config.yaml
n_layer: 11
d_model: 256
n_experts: 16
experts_per_token: 1
d_expert: 288
d_shared_expert: 0
activation: "squared_reglu"
moe_layers: [0, 1, 2, 3, 4, 5, 6, 7, 8, 9, 10]
router_score: "softmax"
normalize_top_k: false
routed_scale: 4.0
balance_loss: 0.00239
balance_bias: false
init_std_router: 0.0303
lr_router: 0.00205
n_head: 4
n_kv_head: 1
head_dim: 64
vocab_size: 8192
norm: "rmsnorm"
norm_place: "pre"
norm_eps: 1e-05
positions: "rope"
rope_base: 43300.0
rope_fraction: 1.0
qk_norm: true
attn_scale: 0.125
tie_embeddings: false
parallel_block: false
init: "uniform"
init_std_qkv: 0.0321
init_std_o: 0.0
init_std_up: 0.0321
init_std_down: 0.0
optimizer: "soap_variant"
lr: 0.00346
lr_mult_qkv: 0.4
beta1: 0.95
beta2: 0.99
lr_head: 0.00567
warmup_steps: 66
schedule: "wsd"
decay_fraction: 0.77
decay_shape: "sqrt"
final_lr_fraction: 0.02
batch_tokens: 32768
seq_len: 1024
doc_mask: true
z_loss: 0.0001
train_tokens: 315700000
steps: 9635
dataset: "wikipedia_en"
Below are experts of layer 6 (counted from 0) of a mixture-of-experts language model. Rows are named router (the router's row for the expert), gate (a neuron's input weights, with its number), up (a neuron's input weights, with its number), down (a neuron's output weights, with its number) and show model dimensions 0-255. Each number is 128 + 32 x the weight over its row's rms, rounded and kept within 0 to 255.
After each expert's rows: "comes after" lists some tokens at least twice as common just before its tokens as in all text; "comes before" lists some tokens at least twice as common just after its tokens as in all text. This comes from a sample of Wikipedia text that the model never trained on. Tokens count by the router's weight.

# expert 8
router [115 166  88 143 106 119  98 143 126 156 127 108 123  82 129 116 111 191 162  94 154 140  83 137 181 135 165 215  83 107 109 159 124 190 144 176  99 160 171 159 161 123  93 150 107 120  58 118 168  98 140 167 147 122 152 142 113 155 139 129 112 114  97 121  82 113 117 120 161  90  92 175  98 115 125 187 110 129 150 151 187 135 125 146 152  67 128  93 112 147 194 171  58 150 107  72 105 164  97 177 125 105 124 129 131 164 153 102  67 129 162 113 119 151 108 105  90 156  56 145 184 124 158 108  74 156 129 158 109 153  94 136 166 179 137 162 151 123 133 117 109 160 121 122 180  96 128 117  94  89 170 126 113 145 149 166  95 172 141 104 156 167 169 167 191 106 161  95  66 132 132 117 127 106 112  89 100 132 110 124  70 150 135 111 118 149   5 155 151 105 143 123  82  81 119 128 128 133 139 146 134 128 130 146 148 137 107 143 183  94 131 154 143  77 164 114 159  80 166 130 107 120 113  70 105 148 141  87 126 149 183 155 124 135  90 146 151  91 156 185  89 162 161  78  81  97 220 110 119 125 141 153 134 103  63 161]
gate1 [164 127  92 165 108 148 123 101 144 122  76 126  78 155 151 121 118 159 130 155 141 151 136 125 120 112 165 153 202 128 133 133  82 110 146 120 129 116 149 111  80  87 122 113 101 109 115 171  93 122 115 123 140 157 156 114 139 137 159  85 158  60 131 161 122 140 131 125 159  67 170 157  94 145 106 114  82 113 112  99 131  92 195  96 119 143 138 199 123 157 118 136 112 145 117 152 165 119 151 147 113 148 115 170 142 130  72  94 121 116 168 175 171 135 139 111 106  97 106  99 146 148 167 132 173 124 190 106 132 207 105  99 100 132 139 131  91 117 136 131 104 157  71 150 157 111 101  72  65  87  90 148 130 140 181 120 119 114 120 147  85 199 121 194 150 167 103 103 123  87 141 185 116 192 108 138 111 113 202  93 166 173 153 144  87 162 136 102  98 120 117 169 111 174 121 113  92 106  97 167 127 168 175 152 155 107 156 126 184  73 130 142 124 183 137 172 166 135  94 156 168 113 102  88 185 117 114 162 161 110 112  68 127 144 152 203 145 119 111 145  74  71  86 201 115 147 181  76 136 114 206 137  78 206 115 177]
up1 [127 135  99 171  95 131 151  89 136 144 105 142 107 185 143  98 112 158 138 121 140 135 104 132 132 111 139 158 235 141 129 115  87 100 151 126 122 110 138 115  59 112 104 103 110 107  80 167  90 143 105 135 135 138 144 126 146 120 156  72 147  42 132 131 122 131 132 150 153  91 169 144  95 133 110 117 104  95 133 131 114 104 192 102 133 111 147 220 123 123  89 136 163 154 128 153 195  97 111 148  71 158 134 206 119 123 106  93 125 132 157 182 178 126 161 118 131  71 117 115 156 163 179 120 163 122 180 134  97 196 104 110 123 124 136 137  83 102 125 150  82 136  63 156 132 115 114  84  90 115 118 143 116 102 165  93 130 102 131 132  86 167 118 152 177 162  96 108 111  95 134 168 116 183 119 139 129 135 197 100 179 174 158 165  74 172 163 108  82 114  98 163  90 168 127 113 115 124 100 163 150 146 200 165 145 120 163 112 175  61 161 133 134 170  99 129 176 150 117 163 121  88  95 103 176 121 117 150 156 104 110  72 134 137 151 190 172 128 129 147  96  81  95 169 133 146 156  65 176 128 198 135  63 199 109 181]
down1 [111 138 103 155 118 171 186 171  78 100 122 134 153 123 166 157  57 168 132 129 142  97 108 160 136 128 166 228  99 162 112 167 132 144 143 126 184 154 152  90 140 135 122 130 143 125 113 135 127 157 152 156 158 136 177 147 154  81 166 177 111  82 100 133 147 128 120 131 119 177 103 125  66 145 117 116  99  80 143 118 196 111 132 141 103 107 147 113 176 210 109 127 114 129 124 107  60 125 101 173 106 165 107 123 155 122 110 157 129 129 148 148 164  76  87 169  99 211  97 136 102  90 132 102 110  89  62 163  93  85 144  88 122 200 121 127 178 108 119 120 148 198 148  93 115 114 127 106  84 195 167 123 144 102 128 123  59  81 113 117 129 156  88 175 140 121 176 148  94 127 117 141 105 128 101 139 154 114 123 163 157 135 183 142 169  87 122  56 136 161 131  92 114  89  76 155 179 155 140 138 149 125  66 114 122 109 134  83 118 137  78 168 135  73 198 111 143 123 145 178 141 111 128 107 164 156 117  99 177 130 123 158 117 138 122 185  93 194 140 120 172 109 123 131 126  95 152 114 108 183 165  73 208 107  94 131]
comes after: "  ", ")", " 0", "%", " 1", "0"
comes before: "\n", "  ", " 0", " 1", " 2", " 3"

# expert 15
router [159 188  78 138 142 133 163  97 147 142 151 197 143 146 139  90 135  80 119 135 129 147 109 150 117 140  86 146 114 159 119 132 179 125 109 138 155  84  72  77 140 157 100 125  95  98  79  99 192 150  57 145  90  82 104 139 160 189 103 149 142 150  78 154 130 129 130  59 164 136 110 160 112 133 191 110 152  92  90 130  79 156 112 122  90 213 136  93 179  98 143 122 118 161 132  69  96  64 139  95 127  78  90 160  89 172 110 175 135 143 123 136 177 148 170 156  96 151 116 114 110 136 188 149 126 177 137 155  83 136 142 141 161 145 130 111  84 214  90 130 129 172 143  95 129  80 109 137 163 121 157 107  74 137 108 108 146 179 105 131 146 137  72 114 108 173 109 130 106 152 103 162 228 102 112 152 158 147 100 128 116  73 189 122 154 144 139 156 119 108 127 126 117  97 124 125 108  94 205  97 123 194 148 147 121  98 105 163 131  84 134 165 146 104 135 132 100 124 117 207 101 163 128 168  85 151 143 148  89  96 112 144 106 194  94  93 131  81 143 165 132 142 149 130  99 140 157 100  66 156 144 180  97 127 118 157]
gate1 [107 136 127  86 143 121 128 163 141  73 134 126 121 165 121 108  99 142 123 127 156 135 140 186 122 115 128 125  76 187 159  95 118 170  57 108 171  79 127 140 141  95 111 145 103 117 170 200 114 144 146 127 133 100 167 171 146 138 110 193 112 131 125 119 114 213 159 163 191 145 148 114 177 131 136 160 134  77 133 197 131 109 146 108 123 159 187  91  86 126 130  40 140 216 115 120 122  89 115 160  96 213 175 118  95  74 139 162 171 189 104 124 122 110  80 110  98 108 109 158 103  85 129  97 172 148 139 156 116 126 133 136 138 102 143 164 131 133 150 139  94 100 144 176 214 102 156 207 124 104 138  63 102 131  85 114 125 110 133 117 146 174 195 143 138 152 160  87 114 149 106 117 116 151 134 113 114 117 107 101 120  92  85 118 142 127 103  87 197  85 104 136 103 130  90 140 115 129 163 112  87 151 150 138 108 147 157 105 148 183  96 105 146 120 169 136 181 170 115 135  86  87  99 171 140 184  58 131 155 106 105 104 146 181 160 144 149 183 163  88 205  91  98 133 121 136  89 108 174 165 111 140 108 112 132 141]
up1 [101 135 122 106 133 122 132 176 148  87 141 127 125 172 126 146  96 119  98  96 169 126 137 138  97 110 146 139  46 190 146  71 135 167  58 121 158  40 125 150 106 107 109 134 112 114 167 205 120 137 122 144 140 111 167 170 131 127 124 202 104 119  97 108 102 237 149 186 168 149 161 121 176 131 134 174 132 109 105 182 150 109 146 128 109 177 219  91  79 126 139  69 142 202 125 121 101 124 125 143  92 205 170 125  93 104 154 164 166 200 106 135 124  95  85  82 112  87 112 153 114 127 122 105 180 149 172 176  96 127 130 127 147 105 155 154 118 130 135 145  87 100 156 189 185 115 138 179  92 109 138  61 101 126  97 120 129 111 140  95 131 183 172 145 144 160 187  89 104 111  96 104 134 131 146 123  98 135  77  97 140  91 126 116 137 113  94  91 157  97 105 127 128 141 101 155 108 117 142  92  99 151 150 138 100 156 157 107 143 189  98 137 173 115 157 141 171 153 120 141 102  90  79 173 141 168  70 118 164  99 138 126 149 177 142 129 165 184 158  77 209 120 100 115 123 116 119 117 144 136 154 142 112 101 129 145]
down1 [127  61 116 123 128 111  96 192  56 150  61 130  77 142 113 111 152 158 135  68 147 124 100 143  96 116 129  95 148 188 116 118 158 151 112 118  98 129 126 127 120 114 124 181  78 121  94 111  98 123 194  97 101 128 139 107 127 148 129  97  91  88 156 147 130 151 138 153 104  97 166 133 134 172 127 159 170 153 170 144 110 109 136 123 113 116 125 155  54  40  51 157 137 152 162 147 104 179 137 134  89 116 120  81 114 154 131 122 110 102 135 145 137 145 170 157 133  59  83 160 139 129 175 126  61 128  67 160 215 110 172 100  94 112 169 123 105 106 118 150 127 146  66 155 110 179 187 161  75 120  55  85 120 142 134 119 119  76 103 176 202  95 169 198 153 171  81  85 141 170 133 161 103 104 116 201 103 138  87 144 185 116  76 133 152 123 155 160 109 114 114 160 137 140 118  97 125 113 125 111 136 165 116 136 174  98 112  99 120  67 141 145 138 191 123 137  98  45 120 136 154 118 122 144  83 111  92 107 153  95 158 121 126 119  91 141 129  96 137 149 104 145 122 159  92 158 139 122 128 166 140  92 143 150 187 184]
comes after: ".", " |", ",", " he", " and", " who"
comes before: " |", "%", ".", " were", "1", "0"

# expert 9
router [123  97 150 128  70 132 155 154 127  80 146  99 160 156  85  71 156 167 127 104 163 178 144  94 144 149  84 132 148 151 110 122 133 135  68 121 132 126 160 124  76 116 171  96 138 114 137 151  70 160 181  73 121  86 160 118 186 130  96 148 123 105  95 158 160 179  81 149 151 156  99 116 116 150 125  81 132  76 207 147  83 152 154 167 118 182 113  85  95 157  96  95 126 174 144 111 117 113 158  89 131 175 137 101  80 166 105 159 121 145 168 153 168 194 167 158 136  79 137  94 160 117 130  97 137 120  90 120 119 158 124 122  87  58 117 147 137 158 158  98 190  62 136 156 156  93 147 113 206  93 124 132 175 145 107  87 126 115 100 157 128 109 191 156 101 120 149  92 138  84 108  69  37 113 162 135  89 168 104 113 159 154  68  47 153 115 157  59 115  88 117  80 147 115 116  99 123  76 105 140  88  98 170 131 105 118 109 147 149 150 125 139 174 132 109 157 125 137  70 114 118 132  65 157 168 150  82 118 117 197  81 102 168  92 120 118 120  96 141 144 156 101 164 162 156 123 137  99 137 121 172 113 140 121 112 132]
gate0 [124  73 145 199 144 125 171 130 150 114 126 118  86  93  89 122 146 170 130 167 125 157 169 117  65  97 161  80 117 133  89 134  71 132 131 100 161 139 130 204 110 110 151 144 128 225 129 148 122 105 170  97 126  88  94 117 118 168 123 109  57  95 127 113 131 104  90 106 109 164  34 128 165 188 165 163  62 141  93 147  94 102 120 146 121 145 154 108  93 144 120 155 110 116 151 139 207 131 148 150 125 153 124 117  87  55 143 157 145 120 135  56 154 142 134 186 157 127  85 133 210 126  85 116 137 102 104 143 143 155 127 108 145 145 153 115 153  75 152  75 171  94 106 117 100 118 127 129 111 160 156  96 156 122 154 128 125 167 123  55 149 132  86 192  99 142 114 131 126 124 120  85 118 133 116 162 113 177 163 133 165  94 118 187 141  79 161  84 118 184 127  86 110  76 118  55 117 167 170  94  65 124 183 171 147 125  94 141 148 102 112  86 158  90 121 132 100 134  79  84 119 159 130 160  72 115 109  86 161 147 147 141 116 156 138 151 151 131 109 117 137 161  75  86  81 152 210 136 118 127 139 138 153 121 129 150]
up0 [127  76 111 189 127 120 170 120 160 127  96 120  89  95 136 167 184 137  72 219 110 155 182  81  82 131 171 100 120  90 134 110 129 154 135 133  96 153 145 150 120 123 178 140  87 159 140 162 106  62 174 166 148 115  79 148 130 166 128 125 111  99 143 123 134 110  92 165  96 156  55  90 128 166 154 113  53 110  82 114  81 171 134 154 154 184 162 115 132  96 141 163 128 123 114  90 208 137 140 131 137 129 131  94  89 100 109 160 191 141 159  94  92 143 111 168 120 131 128 173 165  97 110  96 151 151  90 155 142 160 130 120 136 193 164 120 165  99 171  60 146  99  87 121 157 139 113 159  69 142 154 144 112  98 146 113 130 188 131  74 117 163 116 172  86 102  92 124 205 123 135 150  71 139  90 160 143 135 153 138 133 106 127 179 118  61 127 142 125 224 145 120 135  56  57  88 125 164 165  96 126  78 156 124 124 133 119 172 156 136 141  86 135 109 128 154  87 134 145 146 115 177 155 144  91 139 133 119 118 169 113 102 111 162 122 131 113 132  84 123 150 154  51 151  86 157 187 136 135 120 140 164 169 107 167 133]
down0 [157 150  76 165 128 114 133 126 137 117 160 113 166  94 114 143 129 163  85 128 111  85 144 163  53 147 148 112 142 138 121 122 102 120 130 156 144 145  63  89 125 148 149 123 111 152 179 124  94 102 150 102  93 155  89  54  53 134 140 148 140 136 105 133 136 139 151 112 122 137   6 108  45 159 185 132 149 139  90 118 136  75 122 115  96 165 150 118 106 208 117 135 123 158 124 151  78  92 114 116 146 145 120 117 126 117 165 128 187 174 128 111  90 153  82 118 167 114 177 142 142 188 151  78 172 100 154 177 159 155 166 118 120 118 109 165 184  92  99 140 163  80 133 134  74 182 241 114  82 141 139 168 133  94 176 139 157 146 109  88 128 133 156 141 115 152 122 120 148 137 150 135 134 135  51 192 108 202 185 118 125 117 107 112 155 191 178  97  91 161 135 123 139 137  97  86  95 164 149 178 152 150 161 140 110 164  98 136  72 119  99 128  93 116 129 121 122 101  56  94 104 195 105 161 132 104 122 102 104 171 107 144 131 150  75 141 112 131 146 115 170 158 132  93 136 103 106 138  93 141 126 158 157 105 175 148]
comes after: " the", " The", "The", " in", " his", " a"
comes before: " of", ",", " was", "'", " century", " time"

# expert 11
router [116  70 122 148 128 173 134 170 134  95  89 109 152 152  99 174 130 173 124  98  97 108  97 195  77 160 162 142 151 140 165 190 173 166 126  68 146  95 131 102 105 133 104  96 123 128 165 145 119 108 123 134 169 127  84 108 149 138 101 141 127 114 139 140 104 103 167 177 165 120 175  83  98 157 178  65  95 143 132 116  61 125 134 152 101 159 192 148 125 126 147 203 112  51 134 212  91 115 134 173 170 156 160 117 130 116  67 155 172 132  82 116 101 130 159 115  81 167 133 142 103  70 119 111 115 134 153 134 130 107 123 202  90  69 106 132 104 129 133 125 124 103 127 163 113 147  73 144  92 127 162 135 137  98  89 102 161 129 139 131 103 174 127 119 150 126 146 120 169 145  93  98 140 100 137 138 140  38 148 128 138 178  96 173 106 120 103 157 164 121 110 211  74 126 169 118 143 129 190 141 122 131 157 105 119 117  84 119 123 101 141 142  75 102 128 110  80 153 143 106 111  70 155  79  77 189 158 125 118 126 131 134 168 133  99 148  73 114  45 108 154  78 130 162 125  90  74 141 184 144 107  77  81 154 180 158]
gate1 [ 98  92 139  84 107 115 133 134 174  84 134 152 207  84  95 104 175 146 118 125 131 203 181 124 126 121  83 154 136 100  93 157 114 135 128 190 137  99 142 171 108 123 111 124 117 106 106 126  93 130 115 153  66 188 187 115 155 154  70 147  99  91  87 150 188  96  82 163 188 143 159 103 131 158  89 138 153  71 181  99 131 129 184 134 118 109 108 104 121 107 133 117  94 158  93 129 105 162 134  89 128 179 138 162 102 118 165 106 105 127 189 124 146 140 156 159 121  94 177  81 179 109 115 170 188  69 119 118 122 201 151 104  77  43 135 141 124 167 152  96 108 148 182 112 170 121 113 121 151 124 108 115 160 131 110  48 113 140 100 134  98 148 160 120 128 112 136 175 163  86 128 113 103 144 217 148 100 177 141 156 164 190  63  85 117  65  99  94 140 127 166 133 130 129 134 126 181 117 148 184 113 107 136  78 180  98 151 163 111 184 134 141 148  85  44 158  89 120 103 113 139 161 107 132 154 140  78 127 137 166 140 132 147 122  95 121  99 129 133 122 110 107 141 188 159 129 138 126 141 124 143  59 115 136 147 131]
up1 [143 172 116 193 163 153 119 146  99 153 134 116  55 176 171 154  89  99 133 139 102  72  66 145 148 132 161  88 115 174 164 116 120 120 125  70 114 158 128  82 120 118 140 130 161 171 143 126 193 128 127  98 191  74  82 137  99 115 169 106 151 141 168 112  63 148 162 104 101  98 114 141 141 103 156 128  88 172  83 162 162 116  76 129 143 164 151 141 131 138 134 119 165 102 142 107 146  88 130 143 139  78 113 104 164 124  94 125 137 138  70 122 105 107  73  89 135 144  65 165 106 153 169  81  85 188 154 145 147  42 120 147 158 232  90 120 117  93  93 142 136 108  68 148  90 143 144 134 120 130 153 143  99 115 162 204 132 132 163 114 132 112 100 140 150 155 112  92  97 159 123 134 156 112  60  88 152  91 122  80  80  84 206 164 137 172 168 144 135 129 117 144 130 148 127 132  73 132  90  83 152 139 133 183  77 171 102 112 141  69 116 102  97 157 200 104 152 110 132 154 103  79 140 152 120 125 140 125 114  84 118 119  87 138 178 138 172 133 123 132 148 153 129  81  76 153 100 105  84 139  91 202 144 126 106 126]
down1 [170 101 163 138  98  68  81 156 159  82  97  61 150 165 148 117 129 115 110 178 130 107 116 170 130  94  95 169 146 155  63 105 103 200 152 173 129 134 158 104 135 129  77 141  72 176  70 162 155 142 135  89  98 107 126 137  63 149 139 132 136 113 195 106 162  94 159 190 103  47 145 148  63 160 113 103  73 108 189 104  77 113  87 104 137  97 161 137 154 116  75 156 117 167  90 171 167 157 149  88 125 106 126 122 102 114 162 140 141 148 134 118 160 111 125 127 109 177 120 180 140  76 108  97  92 148 178 135 144 104 112 116 160  68 123 165  85 162 150 125 148 116  96 134 121 143  80  99 111 143 178 130 159 114 131 129 135 144 124  81 113 109 205 104 147 121 117  96  86 128 165 159 144 136 167 111 121 134 152 153 117 127 101 145 129 100 111 129  94 129  64 139  94  70 169 159 145 100 156  87 112  82 129  91 113  77 109  83 137 114  58 170  71 134 125 155  59 136 117 177 157  83  83 112 143 156 154 129 138 138 149  99  94 140 120 111  98 128 155 150  94 196 153 169 157  45 131 126 139  88 158 115 142 153 154 184]
comes after: ",", "s", "ed", "d", "ing", " part"
comes before: " the", " a", " his", " he", " an", " its"

# expert 6
router [130 165 114 143 134 150  89 101 114  79 152 163 189 140 150 102 125  95 145 101 118 119 121 153  84 114 167  73  97  83 117 109 138  79 112  73  69 141 120 104 158 204 165 114 102 106 108  97 168 126 105 189  86 211 140 129 114 105 108 122 102 141 159 124  91 114  88 148 139 108 161 125 152 105 180 119 174  85 141  85 125 116 146 102 119  68 108 132  69 109 107 198 123 162 163 138 157 169 164 114 116 129 135 121 111 143 171 124 125 174 183  71 166 100 137 119  95  71 127 104 126 172 173 156 146 105  95 131 103 109 160  87 133 210 118 110 146 124 132  95 108 178 163 101 170 176 204  81 137 211 124 130 194 126 124 166 178 108 181 142 143 115  81 116 111 123 115 115 151 131 165  94 147 172  65 126 118 165 185 123 122  82 121 152 131 149 175 121 117 162 120  93 117 212 139 128 147 112 127 143 111 159 108  98  77 126 112 121 143 132 108 181 130  92 184 158  97  95 140  87 123 129 109 153 113 181 154 117 146 115 166 174 176 123 143 131 142 111 148 124  96 127 122 192 159 149 102 141 114  82  55 138 142 120 216 111]
gate5 [ 84  45 136 160 124  85  77 108 116 116  80 137 119  68 100  91 120  88  79 127 198  61 162 126  88 105 104 153 178 101 116  73 186 109 124 193  79 132  66 139 111 114 165 164 141 154 147  84 114 164 155  96 130 122 127  76  68 142  95 110 127 126 121 132 157 112 132 103 166 137 194 124 211 110 139 127 135 146 105 137 146 131 207 116 145 122 156 113  91 154 155 156 105  91 143 187  73 137 114 152 144 105 136 127 111 120 123 111 109 148 160 136 115  94 158 146 148 124 107 186 151 172 160 118 114  96 111 122 149 117  88 185 134 117 114  78  93 136 120 146 117 155 109 173 102 114 105 189 131 150 162 149 155 109 134 122 165 116  97 114 103 174 161 120 145 146  84 129 109 129 136 117 148 105 132 141  59  85 102  35 115  93 124 108  92 170 117 113 142 131 188  65 118 188 133  69 223  86  89 177 119 151 135 133 128 182 118 127 120 133 132  75  52 152 146  96 170 147  92 135 123 145 139 131 142 144 139 122 185 143 132 161 149 185 128  70  98 100 171 137  97 140 106 139 102 107  56 165 130  92 122 101 155 139 107 139]
up5 [ 99  31 152 157 132  85  93 116 115 120  77 139 122  63 107 103 134  70  72 111 188  49 174 161  85 110  98 145 170 107 101  71 195 125 129 220  94 136  89 129 132 131 153 159 124 153 142  99 112 150 174  93 136 116 132  92  64 142 107 100 105 113 114 124 159 105 137 108 163 148 216 109 203 131 141 137 117 145 104 133 160  96 194 127 125 123 140 104  97 164 163 162  95 109 131 202  76 142 120 174 134  91 124 113 119 119 136 127  87 148 163 130 139  91 158 140 150 134 116 174 127 178 165 156 101 114 108 153 136 138 104 193 122 126 127  78  86 138 121 144 120 146 110 174 113 117 124 183 115 132 163 146 155 127 126 132 172 125 101 110 111 150 142 115 140 144  72 134 102 132 127  89 124 112 118 143  65  84 100  49 107  91 125 119  84 180 136 117 155 119 181  83 120 170 143  81 219  88  84 170 132 149 133 134 128 185 101 139 104 120 133  80  93 158 138 103 150 150  89 127 121 126 161 146 157 152 155 110 206 130 144 152 144 168 128  76  98 116 150 120  86 124 112 142 103  90  48 150 105  72 134  89 146 118 121 141]
down5 [ 90 111 119 128  56 104 164 127 174 130 139 169 124 166 144 103 141 163 103 135  67 144  88  62  95 114 108 105 116  87 137 131 121 169 113 104 136 126 143 147 115  95  76  83 114 112  84  95 106 131 147 104 117  59  98 150 138 121 171 163 184 144 103 130 101 128 131 143 142 136 110 116  88 137 121  72  81 152 184 162 110 125  77 131 169  42 131 135  94  85 112 146  72 163 134 133 160 126 135 140  82 182 145 122 210 159 150 121  99  85 129  98  98 178 155  80 123 126 128  82 135 255 140 150 106 115 125 133 118 119 201 138  80 160 151 151 104 109 151 101  76  83 132 169 124 113  78 129 129 119 176 115  97 145 109 141  98 119 149 176 166 121 132 167 152  97 146 103 170 130 112 127 129  79 158 146 111 200  99 150  87 121 143 123 206 114  91 117 109  68 115 117  98 118 157 140 106 117 136 148 121 128 148  98 110  77 122 139 137 137  96 105 157 160 108 181 103 126 118  93  98 139 138 138 126 167 120 162  71 160 134 113 140 145 154 148 126  84 142 151  86 175 162 124 124 191 114  43 102 168 130  68 190 100  93 109]
comes after: ".", "=", " |", ")", "|", " ="
comes before: "|", "-", "=", "The", "In", "\n\n"